From a checkpoint of a small mixture-of-experts model trained on Wikipedia: 64 GELU neurons an expert.
Below are experts of layer 6 (counted from 0) of a mixture-of-experts language model. Rows are named router (the router's row for the expert), up (a neuron's input weights, with its number), down (a neuron's output weights, with its number) and show model dimensions 128-255. Each number is 500 + 50 x the weight over its row's rms, rounded and kept within 0 to 999. Numbers have three digits each.
Before each expert's rows: a language model's description of what the expert responds to. This comes from a sample of Wikipedia text that the model never trained on.

# expert 21
Commas and word endings closing a noun phrase or clause in narrative prose, such as blackout, ovulation, century, that time.
router:433531504466468468558421558439569493485472500535487384536442462498516422401484559577549586569513495512525615498460445526547486578590507506514512497532505496560566469418480429444514472555471474468430551433494531463578502359513525530453461554500491515552388441493483548510479518505474622540520414396492440567494602523501491554547459566461418556438534431402652410547395513503543499432534
up0:487445516551514503519366577522487457562462450535463448534551400512515390420481559503549598454526563548522456455475481548449520451514487509474556490553395414554462518493485489531405498420402435526437558374451524490451578453504517547442514490546496482619401573509519610451549474612552497545409539468385471504520517453510531493489428537529502426434491502531433437516457537519569484495542
down0:453454531499394496555523556555516577422488519472535473516523493521511467563478463508497458502499577545561427492489475458463404535372477499532449469495442505527534499510496472469493486447459489503535554466533530524440448593538548625545424500484455518458463499535600481413477559578494506499439464560510513467557484462503513497452575497501523588498434534594556567472435457533550539487506
up1:580554510487499493514492537566480483486440581472523457514493535467605477530446435505477554575558476523476456485424496491612607499556456553539557525523546438449473465526487462431563544559514502512511504540519441505490486419573532495490435518493543469559471494445496543460557658524422524461508458465473533446592430477414521456499402469517508509491567580475499411539512517498497466562566
down1:539468515512534383452545503506498540415458467623552534470379500544573562429578577451519547476530514481544509574543464496523514522428475499518418591493524552453489544618440479551526527456514488433449504520423570509485421570529543475556472488540529493436427484482457544425520409546506510471426511481483552494522577496493537534390485477510501499585494529573445528435557576511425536441444
up2:458456461502502517623502493502476484508444515499458447513450398451506434424534522474486529454529520529545491476453484489405456513542457528557517524551412478574492517472450496527518544576436498528540532432553550510498496454486562566554482480509527470560389339392515543461512494525481534521467482547542532526520449549573524524596450512550460411500501406499590495535537515560496626540515
down2:510548513379465471478564543520575493456468589558423446542466577469523551563486525515468488457477532461505494491508534460584452514481531550545482519483500495493497552470551516568520540496527538448422506531509491534546508537579471480476511558459453541531526466551546507541503380411429551499509526429479558477496500527567528614399497532543401580430495501477480552504561544412469470440397

# expert 55
Prepositions and plural suffixes followed by figures or dates, such as from 50, to 1996, In 2012, and endings like losses.
router:454551446477503459474447421576518491519441497521470420500427525502424541428551536559504540554525314499439583584462508560540524508523494553532440557511549481479540536574470439492486441541529558498553543476509519541616477376523497549410447455546508547569487500462530456491493467420478462578534405484436503557542526489549489561412485493481461517508425416487524487573479476481478546432533
up0:547551569502546528541430465555464534551497504447624478564443455480421452486549501446561518415500448492454470503476454441527509378494497476470493486528513307514534521533452454482445490481367538461479481424540540429475560431451536621417497520475519517595463501508476450458515451480494508595429526449481487514529414453505532487416422439565465468541468462446408456521562486496539485474472
down0:442569396525432453465519500441493459536509460494354505437508463504540506435402529569476525473520508522495425446608495447469573555496551440501482397516450456449466458464493548539514523479479585532487615549466523500505570457599460560473426486501513555451477526474458570488460527421560525598471494516546562506479539544471443523489581479405539527537430511512366541535529471515574506452586
up1:592562556486530445522445449566497511468437540496480452501397498541493522493526487552446532441509420518494476510433510467472537536588456497548572535493512387514428542507506481511487525509471404585537617492491446512520457388528512517446565515503552521506429440567498493484497530472468454539538479483482579531486416458449527481528537483494568437568419477553516449416483538491545422554619
down1:482443568485488573526491559534447439499508477446480546480419570508482533453515494429479407533473569574499432485543479422542454433494460478593448557457489519494494497504495512565491478500563460458408572487512583489467434618480596465520479527512508399473585409508347544450625461454516689517505441478490427569503499509567550581419455546491515519352485495523525546480530481550551472395565
up2:424536386444493466549601482544443559454456511518463456564343423469458385502551526511529457507504508519487597491440459503522524508487470487564510545485453441530536568474560509576543502499509461486559565450448586498496430552500537506568503478503523570586477478402518483504512537531476502567557467544526502459524462539580510561536509568523470493508410385519519524557558518469525566542468
down2:399460548518530437509497428535476490424563516499461475496649561547537503508524517512497494419493507470475507493562476452472536509519542525452486525467609473530429548514449527520491555494522456456395501479517547423518539547482541473501489511440559461568538445463601559538462543562432466515502527546461421441470563484542570478499542528515467500479562514483534441465530566518553461514377

# expert 9
Digits after decimal points, thousands, percentages and vote columns in election and census tables, such as 806.3, million, % |.
router:495581467596473445470517584462533536616515463530452455445392447489486527378603543549490571561443394540542455450469509529545571531587434502407545526628510597504620471551569512443491493488528487492526454567477505436519502508555465569411426524455539537600517464424457468502524535521573513650556469491414434530543577479476448420439482486478457606446503512502477502528563452529524511447392
up0:492488529499589469521454399576472480587528500553604490447466462534472488441602494514531592449470511502513427537504483523494575368465477443503560506499505483525511471546429464478431451485443553443516507449532510491573569445484518559433492480455546500626432544542517508487540441421540464539425550431443502480519455423500431505431452476536463475441458513576447541487590505478549558417495
down0:429374483493428418538511564547480588519379584493428574545530591560497506486489402461584498516471583466514473547586478500487460453488484520514513458464498543506558424507610538528463462419440551546509543489505595505498496508537495522389419431471516459494506458508561504404574569351546466609478494547524472455632516578465550497520461515591535504517474538461466484521443492475481525410436
up1:548569480501544486563451490614520496518461537468456510467425469491476536499502483587476566476471489516494482507420547576608625466529496503506531525620467512425445474604539514470502510485457427574453554605533578537504439461496487521416527549425510449561479492549488467508479493505464457522486541495536611513500351491406482457440524503506509503461453546517528525505532524472499477562485
down1:533556554480504425527408510520470560530508498564479529566387587542603506437499513493555582559526462413469487559476547516510516421528533427513467536531479529511498423533472490490445468490424442535506520540449522489523520581497548506537488474507518470422464430544512525546574526442549498436489465521467518492567448595495456545479486563542563514532494434501541500495499552523477491446493
up2:430574456471467495568491506474445492479553511497438437524356383409447447427556529533526527424497484496565484508386446445524514470472524442541506514519428476569560486490574483561517556503455476514523547400527524489485528513492534525523464535482512454562595497416530534484497460607530410561532462587517592546455481498510444531546483485617467458444482497453527542443565501571515620471489
down2:436524587513537522481519570461459488523553551473532486505622512473612455448502542491489479507548467462553509555431491547584530482571513482458510557429472498439488505499560394507594577531550574555447480610540598513523512542513537436505513441530407515494474409535483503509518498506542501487506437578536540444418429476412571459543503540588439511452533528471504542446444547545408533414547

# expert 14
Nouns and words in articles about films, albums, songs and TV, such as film, album, episode, screen, released, frontman.
router:528515490591434591522435481463461503573490544501378541510466476520488502442553626547519549630497532517534553524532539480496583527479398512415597547425553457497515468475568493430633452522502488540545542541450547497478533474451438524426441526568512491508500451486459505544482463490571448456480479493483451472560546490599497435487484523464501508567608376502482418546472482541452500473472
up0:455491505543532540511476455538469536561505445471532477469485475557419553397497527459602541400535582490484451491503471469526559364440480480493572480539548417488472541408483510465514535585407497524470537377509486508509536447477494581428487495490564489559436546571477427392595449559495460506393586486494506477582369461511565442477465495496469508453525497519473474544538488443504524468402
down0:446567466458456532574443500523490479483514476560458523570484462444498537534551583509505528516531523415510520514558477581517581502454455421565500476504481401384523481492516469490500576532435564510439571547541490504494459501585526523400491488484493565526560417484513503501539537418461500549440495584573567511492585599456439464507493487430489556472508544483499473546452439573439548371569
up1:560562495529518473512522488562494463558357453460470489566380483519573549400537471501405437405546571531455489518447465509572546454489483576527573504477492425556474367535449451501535470485525526574464578660534466552485528381537464542487507509469568502514497513555503472435546565466495462540530538557526524477468493473506502400517435511463534497478517486479443546578451462516559462567561
down1:494551463432429535481471580423454428526393494530505435460469472585450506439543489496480441380432452611513439464567477572469614610492523487634472476570431506607496514560424512495518485437471525528410516562495506467519532535561572502556480437525540458457520497507523509526602394452489503526466499543459451510538491475495478565554533454486519476422554496491409551479469468511595497497450
up2:461507440510525540575513461466424495542458532633400450596348477495448504411462557469496524491510555472533607508405514551549546555501470496543599494546507458531539478434575533487497555458474493597467512474550526513498525520501560473532479492492549525568496411400485520544518486524475424558558468578572519498537495508637494502568549527535482476521533427491508575495543460511539551550426
down2:455447568499481446487497491498448502550537554506484481514473460462533498512592463482456528525399497621575504573498595463491463450438499522476523522538496493466461508467546499531516502471514532468480403516481552505484527531568546444408481503498494490535439428529492533455481404452515461506505581657493426485528573531487498519452450504462499550558516490422533573461540529511586489478431

# expert 51
Pronouns such as me, you, we, opening word pieces like w, se, com, and table pipes in quoted opinion text.
router:486596407540479448522458530549578450590423511481475377513469436544449457486533534475597597564485413537529556504469566526480525500583528498445557491627458418495456546413440551453512491509495517448471501456513472410495570372492490611496404488468572612555449568477554451536493498454532507567525492466479430573514495485539522485439529462505515542423526421516525474512468540481496487489551
up0:554552564525510486480425453557543465532449500502550465506541416501410441395478477492555626451469530463512436479459464507479536433435476395436534511557534399503490494464427506519421462481424496447462432391470487421477548484510564599483547519451598543588506560525505463464560502550522532448338516434527480543561446450461472477414480443509479537461501508572445536473588491536498538435437
down0:532465426537497522517501515519512473507456523457499530465529455524507431517576506604527517495523549472439520484528574564547454564437476539635425414520502495562440424492475469540492465529524429451514579526492541482492517505622570556454617562524598488505455468526411501433485554508542495502465500600566605504609513564468456462495450449576539542503574531481482538343430428514478532523475
up1:578569496545516516504512522576472468501446555457500527513458514519561550552436462488489543411527582495506547518519487454511557446523466554516530504547493376482394545548551480509545493521478466499482526536500508497503522428464469504484478586464505480560484448486602555464458405490439454504547471446499453456540432448450515483483522528577659470521484506484535418482489580538493542595512
down1:436430504512514525522448481487507468546523505582476553513404481522566568445516565430498522546451462470499379459528487535488496541456509504499490505585484490494488450536514496499516520499565484523566452479440485567545428543512449493447501507546452400537480416417494528502514456505566404484562530522432435533493586478483482536443502531462508575481491473505464471464465521531498558445432
up2:456516417518588475603550487408429512444449556525452473551428400465525485444539421586481445450526567514522560613388504470468523437525475509605541540497460450542522482460561490618538509528499467521563521423509429513525507473530529566589555500465534514542491486436631492466507496534426503515558483495525543523505520521518467533610528561542427417525457475514531540440568555501508544523515
down2:466550539539462511535474524640497564510511481477433453554451496437536538520470435524567392422617551590558495521549436569596497469464567528457482414530505472454485439493473453486408584498476409489501476482520593461486488519587499502526506426558600473559457536556617551431587491479461535561516500464549528444546493492505553527509474609492485466400577556495522570525537543428502504450546

# expert 34
US states, countries and cities after "in", "at" or a comma, such as ", Texas", ", New York", "Germany", plus coordinate markers and month names in dates.
router:434530459494413511520519585493494453515571546491404434471477514532537487425533534485485646579481523523483480456529487538507584598463444520461585532562483446571545493519506511493483447535513570540475551520510491474482537466446483558456490548553597509537507489496510551534560579566525559477486472401444462506585508474444502418577430483472509533383536562382487412494595493467499451540461
up0:468482527645536544419496512547552559533538469494593538534518428566469449443504549458558640390490544507516435445469473444470522423444395528433540611530390435529490439466465558519442511480486478465490473342520560442525544477498453613489481465562507476566468501558471500519578500526491481451417519399480490465551474434491503401436480459527463478475458546620446452508578446457540527489403
down0:521474467539501446436433490431513525551515539460438513517442555491513525526519390532510425430480506452637520628561577519527430354462497536594512515552536521471535541519555493546540464549500560455426499473448477508512471471611473487463468481516579487545497449494550479502470566419507459510483507513530463595453498499506558463451577504523527445570537476531570578531467484517484605542453
up1:509587567460604475530528538617491459515420563417460512527400517550522524499494494493455539451559481463487475465418515572531561479486492552530525509444456483423456426584461466553520510513405474607506570570500452543499424466529549477478476512451527517560505489591542577466470556535430507453493545519555593444559487480473527513471391465476530499577499519472521426517543512547597478579534
down1:499528550505434457526507536435504532526468543490494560552587469501575480504587551457471478430521455548494471510427493505478461506474468463530472526450540511444470520540520566472508517496499504530533447487496572563446481540491586526574499498584525402451436420482430561433519475502512489519555490421497538501579424572567486507518485497412531438471513466567489505426482569565542501462468
up2:412529393498503525606467498524435508421492542551488434511471391506453536432522504509506494479514505455575594582480478464487557542535415507562536560503426515564532525540562601476534545565460490542601490468491531448505546516519518557534537522512504484624529477409578649457559473612509427512465472548497570568521448491490485560527479490553531440470395473471500528469552505565428675538504
down2:521419491501479533510590547492554502548511557502467479622470560484555466434537550517500508464475455512533506496484466554511454524494545433428480464479459518539496536453436458493471504484619482519547446517568576491572485457462502459501404483476557512458472479497467509479509491479478548440557505426510417582556562477565513456498509566514442461517565545533505524513529538445443407539407

# expert 47
Pipes and final words closing table cells or lines, often place or country names before a pipe, e.g. Victoria |, Texas |, Brazil, Kingdom: Animalia.
router:396491530469471524477508601505484414603473522516447489539507509547497565452474525479484536549421508570480527468531525556546593519446517543455536571515495514541542458447496473461511485555513624523449548490470503481478462508404469469443530510535536506552458486423535585575576565448493506506555452462456466486480564545420411362519486574498474522454469557433501484507493494493584436572362
up0:512523518581525547460471426513523456594504515474569462565521447541452417498581557471520638429493481489530416481456497463437579384459454441478497499560477485509477450450426594590471487475467479534518504432526492543528579392568507542487503461500525473556555510527493510526523498548510543490409530415536508539552484474448422484395473505514380473457454497592434457557594491560518485437491
down0:466526493443435516489378496525509555491464489481428507457523455517466492541533497524552432540491474438550536544626483493621457505441553496574529407458540484495480553555521479550481551528412505540480489459494523573445550385498487593466488483565520520575558490503491493486404445431387534440401500492518457441463620511490489508515442529564452453519450472466510449457450501582461441490447
up1:507553548515546489596488512620439471493445489501426510516388517544495524471556448502442555467542531472483438443423539507513561516475527496504474513533496476481434388550532540502552519527431462525462519528430487515565441437533501539470475541488575493559492521602555529514482531488488470574534521412497514500528450437446549486397452488572547510576482536495545494483533548503603531603580
down1:545601595499515486455465521476502535470461430533564528475556490500570567535481492552407476462456449452538455477475451433459458417481563559503447517529523524518441461504380442530426432441522439561504477532464556499407445472469600556548489513509462454518481486415481519522574451531510624515504575436495494494523406542501450542495493587548463514516509487566437600471547536511562542439524
up2:505501491444533507585535468421398445500494516527521473484495493414487482388524462498471525428511525520510562514386496476521527504519541537489438601523465500536509482443561491554500514537429499510491534473427478549462525530456515564534478491516524501580506478358522521507597506519442424484529421559534599521467477536594505517566517526624463463497527442423509494424593501530467581554499
down2:446446457520512481534535571559527475433537531552483429466604473537641454524570507507524540450455516517493518546609518524505527529437462609472438417553449612562501588453607523492405610468569477500451492510555513484498491516476535589485531506486583529470449544526467598492481441471506500509476518463547514540454535499496457463441564496533360612448491607528549448550527563466505476461528

# expert 54
Connectors in designations, scores and chemical names: or, slashes, hyphens and dashes, e.g. "GPS IIRM-8 or", "5-1", "3-carbamoyl".
router:438506569615461536471519545426474472601473535441517467571410489524515464478542531522492593482442378510482513461535533526433519538513446465559570608470363558522455534485511400545494478446509590501516591495487457459538472478489484525420452407477500431493537467443485471419501531443469460487502467447489544453500595503496492559498477645446441535435437454536572525563485491546473449462440
up0:499512497530484541536443493541476500504574460502478495522452489479417450465590513531545546361494436470442459436425534380498541368449543484561537530499482422479523543538514500545445508528417547467481511387539479499450630482478532598446484477418545498545435489596416487403520477526533500472450504413482557539553459424470396455479472499460412480469472421523362449507557514553532490409480
down0:522508470476435552552477528530527508494499532513511490464396520601470495503581483448578601520468476447451537459552484535498601547488425481427471410540476482488443577481520518528464565406485455494483538527505517474526538510488460524436493547505499518464424578492570498524387555521539454522412488525577429426432572526480548548468481614486576558574470551496406455526434518459471577531404
up1:478539540474507498546449586630399493454511472499491508527434502472544580490479473454497544418568448539495495502471528514624519500501496473531596517545490475438460422542530529514484529433415465621438601601511519494498488508526578468475509523496567499529430489569516541436534538473463485535500535518486552434615544451425564455521445523492493530516487480527513528526480437561580445505523
down1:530578560544605486525530587476506488510486477560445481500526547502510489517553565527485435508511478471513461527556519547428480518556494516537435478549530489504446480520446520465476488496432487575433536436483570487498447485479543437511443470499442389451529437470534527428480510427471501394477535470498485471500467492520540556482425497474487498433434528469517521463451515489545501512483
up2:457493477425463466614529506460486497501481505502476468522463393507461511461551534470441419441556582531477580562361531523461444464542480506528524536445441445525549526479567512566489538592504487537557479483413445505509490478465515507532499502509530501585518426384476563427515394622441410450549505464476593404502488543566533564569560590538543498529460381497531465452588521534560575472506
down2:423518532573500486566458576505575488429586500507407462463557466535491455387441437530583515485426453544522388493552618531566545582452476473517526468455503526584540497444586488556469469491505502461461522424520521413499514614610564459425476458504482536527527563513577610551372523458537507480533480477475512503440495478384560481414492518490447521549471459528511544490489553551578498506382

# expert 53
First digits of numbers and infobox field labels in population, area, census and squad tables, e.g. Population: 527, Area: 5.12, 2.96%, Coordinates.
router:459578433456498457530478459508615467604409431560408455545402466522442530469505552518502535437513446485416495416414570556568493561527518547478529479537528473524551513492464591489573558463445498467490523543561539467524595426509544443476531501432508630473513414462431470490606520411528583597601475540455611496593581554467436427474439495465481608487482501477493414492512492521579464483422
up0:474485517532616497497457405457464533551541502505517544545440447496408488456484500445525506406531510449472452455536537476427544441415445441495522494564528416522459509446421504566522486465435525449490516351483555516530564414474537554450526426490524520594506546475487453437549453446481477526457577412405488447529434483478444472346440509519438491520484548472438441474557497531556522411478
down0:514509466524458452477530509527527475480451531571442504457591488470465510415539512516593491505497443488493546536532508448562375528475418474516591368527517472405517488484521421489479492430488564524493508485587554571502462536529516531518384594460604473479510529593450577488399589495530511558482507553551567548509534487438424520529466596519648585622495540457458502467482525487480510475447
up1:500579503458529490530479590558496538536448545491437567500422473535426539553448460540423539398547535508492442495359558604506640468502507509546486505502505458457492556517501449560540468483490390571443562570528515546502442453585501470457513487465528557573488461550585549435598506470473478517472483490506512454521400458410485461496447491523542551484486542508533509470530499583527433619531
down1:420565504514554513503463440551459499560493492466474547504394424489494420429550570523566537506581594465448455501481518436533536490516496406450430496457561537503593492483446465589521483509494380522569524455442501572490517491491541500500455549541586447417475481577452508483640545494557553422392530487522495464578472559533426501453535544512404584432467437466442558401496523613478494459527
up2:484504446478531502582453496468486539478474491548464430558413415432466466481498498499507502378562476488580561509416489472511532529535487477484516529502458516585506511458551542544503568514481425696514540499537497537577477501527556528606460488471488504520467486390484547489537507587458430539599524522524550502509452515537431513498454511574462488518507457440511503425575495529501571510493
down2:433473542505444506522486533544543388504535409501539471489541543509559454464512507579405539501528493498475438513474497552478495483517466545437543468519492447495556541481600510523416456439532620515418485488582473497547461502508604538550471615437443543553540434527543524525438437566570521463522521491491398547427442407517534510546522512508501414455434418498486467486503633576424507533394

# expert 27
Main verbs and verb pieces right after was, is, were or would, such as built, formed, played, established, served, made.
router:499499409461483572531462458622524408594507469472439459509431509555414545417565537454478653499549406602425587471426549516625571512527493459539484537478533401520582500515481482403474504460490622565591539532399537541423577481442562573443496516432521554536534558431454542544499552513616508592563400495487491520563485456515445427457432488455491430473512516516466467447490498448461541461471
up0:515512463520579499505453429554526465565509474514554550473510437481466537455580534495563542435462524430547503515462477491489511404439478437522454578558499375486481553470429533541411503556400533423472488463476558513452586484461537585464495500431595492604478516498480378476517497475542489496423512479457503493543447455476469505373421466535425457468529503532472522453567514502489557526387
down0:447494435488464519497456479450573439517405532510532530511508449538472533500497501606518405448524444544515351527606572502499540481502523581577594418413534465531486536574502526576538482434463631483411564482432519494437373427544597476451525568539503562427508458470542534489499486522454451532506490512472492444494454477476379543542547541527542432517522557454525419513485432501544561519565
up1:548558561466517490515481487600526439486451540469433502525422519506501516522554546526371536417542486572504483534454515481577619463510440558598555584527480379498441533596448446497431518541426465559479562540506472534505491428443430541483599506462514479521502451474459503507533577437448433505587474492490549475487447435432505467496391482548593474540577595504544468517500499507527511539460
down1:567531583468492575475508540521449432471466400557497422467457591552446559517517500494451428444449458588398534479480414559536466494540508504541369493474486585537464479559436455557439565419544432552459566410442495464518493496437546559482562528432536431456515447564507575513616474503433530515446490452405431399547530565512384511606569510547514536523549522552492512483462534464522474500451
up2:456436422490524538642479453491413491460501516528456421506466390446430456371524516543455538487473452492496534507374539528529574496642475468551542477489492528577540594455529545534524539514483483474573546461562485417495509502505570568534533493441499532481502460408520525475486510596462443458587474536469606515521471534613486469563487587541506466521498435456521449503536528493467594598445
down2:533551575479485547631517552613492506410432506548477453459552483511493595487496454514479536518441427478505500549570524483482472519545571515544408438549520511574499516532544486540453500490590476482450551539495620499559518502502469502545411438493472525408532494508571569468510430458478471521552475491574452539352495471479502414550482534506440473447483485512520515562547628406528504482433

# expert 20
Subject nouns and the following was/is in company or institution histories, such as owner, subsidiary, company, members, school.
router:494569438510468514468418444456525486585468557490530399558455478431475483344561515516581532535464411496505583505499437489615535587564494513581491533516456473513604476456502462431504477502483538526561470554392430508558525426530579539437457498406522520531553531483506450619515579496568552559520503444500486626449480449459505521510385447449401519526420418520560472466450453520546459451589
up0:501493486570533505560505487566511471587588472510573554502540477468487482447500513446600510440519563488489423430467441419501471375380480434490488539523491457504539511441516526567462440427420488439494467377530533434435536458474492567516516534480546545569425506546461479532495487486499491466454509420436440567501419433511472457392459453503480506451516517565431420465496515537499538496423
down0:462516445447488473530422527495448462531550532551510541537520430598466519501563494445455431480392473486524554508571516504481512538576511437494590542437399505487489447539566560483486457591481554479486591481478528528446580465536454550413442507428470553523460537496503518475598411448584423456483463496489527475474434532483414566411600488468519505496510463595473408496525443456494575550491
up1:579550495518490468580419488454562461507482555466479537562416484481571454427548505488523503426476504438540598486532422417554555520532486572580488529527449423401522468452514532401512490491352458625458558498457406467550459373495549517444570519434547525564436494408511513476489500525534506579521461439444534539468458461416515510532439465435515462513573532477591439464499484518556519530622
down1:574525443462514488473503505433527533519518510503597604500507494433559502558548553558548494447502520435559497444511515478491522519466467462510421465526533517481525490432429507482555446506491449454408459440471537539520513543565581602448451576597567472496569467384485410521540501519575555523518460498530446487461507600545524590505427464461473455522507439586430554539518566531507529517449
up2:486474424494541470559561504521439502476446570537455436518498386420468434468491511465498545514437489552507555494438453542554530527513505503562487539532417510488490498525600525597537521472459487523542569440476460441554480484521534519519485532445461527594534487350528461497494515512415491453514456557503558546458468528589406511530561538584523446570417469453554487520477512542505609553499
down2:421521508485540450526474599517553413506444508531495424516615504505570491441462558500543456533558477491529458577429516478530470581552433443448444459499517456450419540625526533547494509539455473549431532498514515472440470529496444504521480508469528554515545496453513552530451446453471454577585525583437425453438406531478592602439503562438483525559504544493522429495500562540494516452442

# expert 36
En dashes and hyphens in number ranges, plus word-initial pieces like v, p, un and quantifiers all, most, both.
router:482576553442542474481397464456484469595410495523480391486372473515514484503488453429503529511425471528424484484452425479588596533532441533517521498532506538508502539451538526544485458546516498518559611537430525493475447462452464477409457508497557520524458606339456472468575615451465479545525523538479505539473501496538489454504501592492532506490431487484475591524481516426542547508443
up0:486438486554512508469486480532462510503527492541577456478464460467499448459505567493553574423520481523514436386493487437504543439428493446487542468633459420558470470475522499563430407473467543536521493349501437493422615429513482524488448436520485509604504557516466417529511530480542458445455540471421465520491500454469429468433429523538482529418506525529401459483568536477531546447450
down0:504523498538411454630413448476447442556422552486477540483449581547579481495477359510533369506386520483457462487514491475526584475482551496461543416431476517384551470513588550510492509455532498515427554566529476474525515527531524555514483461463537458540477578481534532518484484474457452516535410483537482549463524532531525549484470631508521556518436540495494517399479388427482536508449
up1:539538518454537537508419466564569430474440498493515502545399533482574525542507469479430512381481459537423529521529504490566542450462470504534534591496563440457512465567499432592502491506457479506405584556510455532495489438466518454452558575505540511568453501457487498517512563513505479490541494447494530431578493472444506460484489531505563530530517555479474486451515536471528471541471
down1:512520477513513489456520581481490501544412511551581524600526515453550456464463487527487560421482484560619536496477417514543487531471400489468394536500448583527472481434424456471494459547500365530439491578469489511492458594502566427496488503519535444458508381496565469371530495474529484472479482538438537536474491472546471599524477537377526498504476466522517480506471479503621461443559
up2:498503471508526456577484548481425473555496477546496448499487405469495486413546497489485478452555522479502524525415483588532480551532391509578556540508413509549522561506617509568506537578439496529584516465465460475499513532501500536529499470450590480536439415369522534431458454594501407472517481537527572457484453528557513547548557537537479438480455509485497553448539524512462654538510
down2:441377525466473484569435584481478504463406582536450437426547497469556599493539550508462490464472507542470459454595429493559578499587501524479392501460487500520491551455519559495446493475531430413469569472506551465553482464531564491509513435513467514563479515586512476464518465486494609494540555462449581409535450551454539546562497485485479528500492481561506403455473595551582528426527

# expert 62
Work-description phrases like film directed by, It was, design, installment and Release, plus table pipes in film and music lists.
router:478530480531482522550422485446495443530473473463522514531493523473477469400515545501600531527424425496557508534512521431473571480511448489479560598423505533565524555515569508451576479480528465587566425544469462532473667474468537544398446520485478485556534551488490529613557539584515525522442523456522461596516483518507459473520457453448479435531506470455514396468408461530426491484497
up0:520497546523510502497436528526519498519490520491546491467538436492383490504496520516541523399516531455472483446522501458483567426447482419449591512608432463517500488447472513503406481490418514465526569465539573491461579494464561548510473489498502483570486566581502414482584489526541492418389542478538475433576391492518494370355434396521498449440465468539453496465550506507559542391459
down0:568498488510477473454480528537436605525500518501549512514544568468445442475545487446501477513432507585449428527488499546567537403502474570522557554463436517485459534585540486503517562505549435488503508491505589435436498446578549597481457481421519433546454544580430541458392559472543535478468559504489574480474423496456462448487451531488527489521517560475480561496481432493506518536498
up1:495572508474523498492568441566490445550393524549461517594445594525506520486496457483478456393601515535503516549476540553578622480503521577591548516514508417482500439635463524467558467498481437594456584627473447533518540456412549495474518459409543550523495455389488584499540541465541496537455545534482494523586438486479476396425532456449581417564541520471577354468491508515505518548564
down1:466532536548491502458536518398520537570463544562423479598523595548477553457484530453521498456450475514510531511543472467518538443510585398488539476521461505518463538539467517514524477486542545500477496517493538484544517593500460493506550439444472425521444567408477472545619419475514482482427468515506488560574459534520452566537557523528502513444466560457508382483456480512564537467526
up2:499529472506451528651521463442462478524458529510445520551431390434482498433489512495464525445490493449521522529433512437457490530511515530520573505457424487603554506451583508505513502469482489567557503415522471429536524493529514526525482541440467513600599520339536576496511470629512522535517460519505505535521495532559495504576554569512505485490487471447445490449566485454471535523447
down2:600439517413466577479468594489465452471501531541444459501559605480531486474472535582490547482385462478538521450504497522503584533507507517495505611498455404458416506497449407554520479515450465513448541534564520396495444486503524521469488537481510565479392445511583586432475556465501473535503530493461388469520608537448481596494428535426481479479544391461479576477513512489609459503485

# expert 42
Pipe separators, digits, decimal points, colons and semicolons inside statistics tables, score grids, career totals and track lengths.
router:471552473456370472474442580471570522576463485507515420558455503552453413409565532454500618552530429535516509535460579469541542532547509456443586531488546477478568462444466418442513458546525503495557464548512547451458557496533476519436495577483506536530462434502470569527552499557557568524499518474445452456585591493440417425405556541497407486504488468516427474499525554537489478432402
up0:507480588507569503516474472523550546557499511565553430537507477530421446439529547498524614403516515483525470432470424513396536450468473399540519489544461464442498441484356438548447482495426424499468497377551451512535549424491519528477500481407522500575528521561496456491526442469485442512419544411520460491504406515528449465429473529506507459534511461582445480481598511529557450476429
down0:464448414445505482492456481535509625399311441471530532466554481581537566542509513442572354589459506517561500453642413519538451502509495497514519425532502530417487493545565543501546558388460438431488518460386586485517438476496447591531421555447451521538583525450560505417363576431545579544463510513498540477578470526468466504550489489518602517568540529441477497561522518472572487433464
up1:515550549514570426502405492566571417488463543472504486470441435538508473474482434500492522451513486544462466505416495494497573448570481567552518563526489516484526512542522508509541498485470424508427514591465402513500429408512487457489498523420554491613473504555537518459521558520435515549523484489511534500527494420389531422479504497425534479522440529534569536537511530527522514599477
down1:561570451527451473480493467510471538515543536500497476483474575461590408392492486484514523519490565491475415480406487479476518507529474416515506492475551601517513462498512541489420482458505475521444516528451504453460493554563494497521482487531480419454455461493523446481553489494535503483486502522414543581611544626533560500587535494509470566428496401556431455485511489537511503377497
up2:459494410455492571610505456514447491503494490521522471518399412445481452462561503485484486456553463422491556574390469480481528540560490472481620526529478519504561565437582524536510552503506479547612533476520527490477530503541491538567460488525517483566466468406561588482578491596510461471587399536530532484544530523519449570588540553550525496446479498402463474459551474626501649542413
down2:467419513496442487402470559491423459537544535436462474425579515496578449494454533492399488523491454470608467508523526488527548461468573580470546439510477522420511537434549444507521489473494532576435587524470556500543450540452525580448421502481491528551475517445531508507503519508508356529474496498483420434419545497531517503582537506424425552454525549590504516482525592461572426456402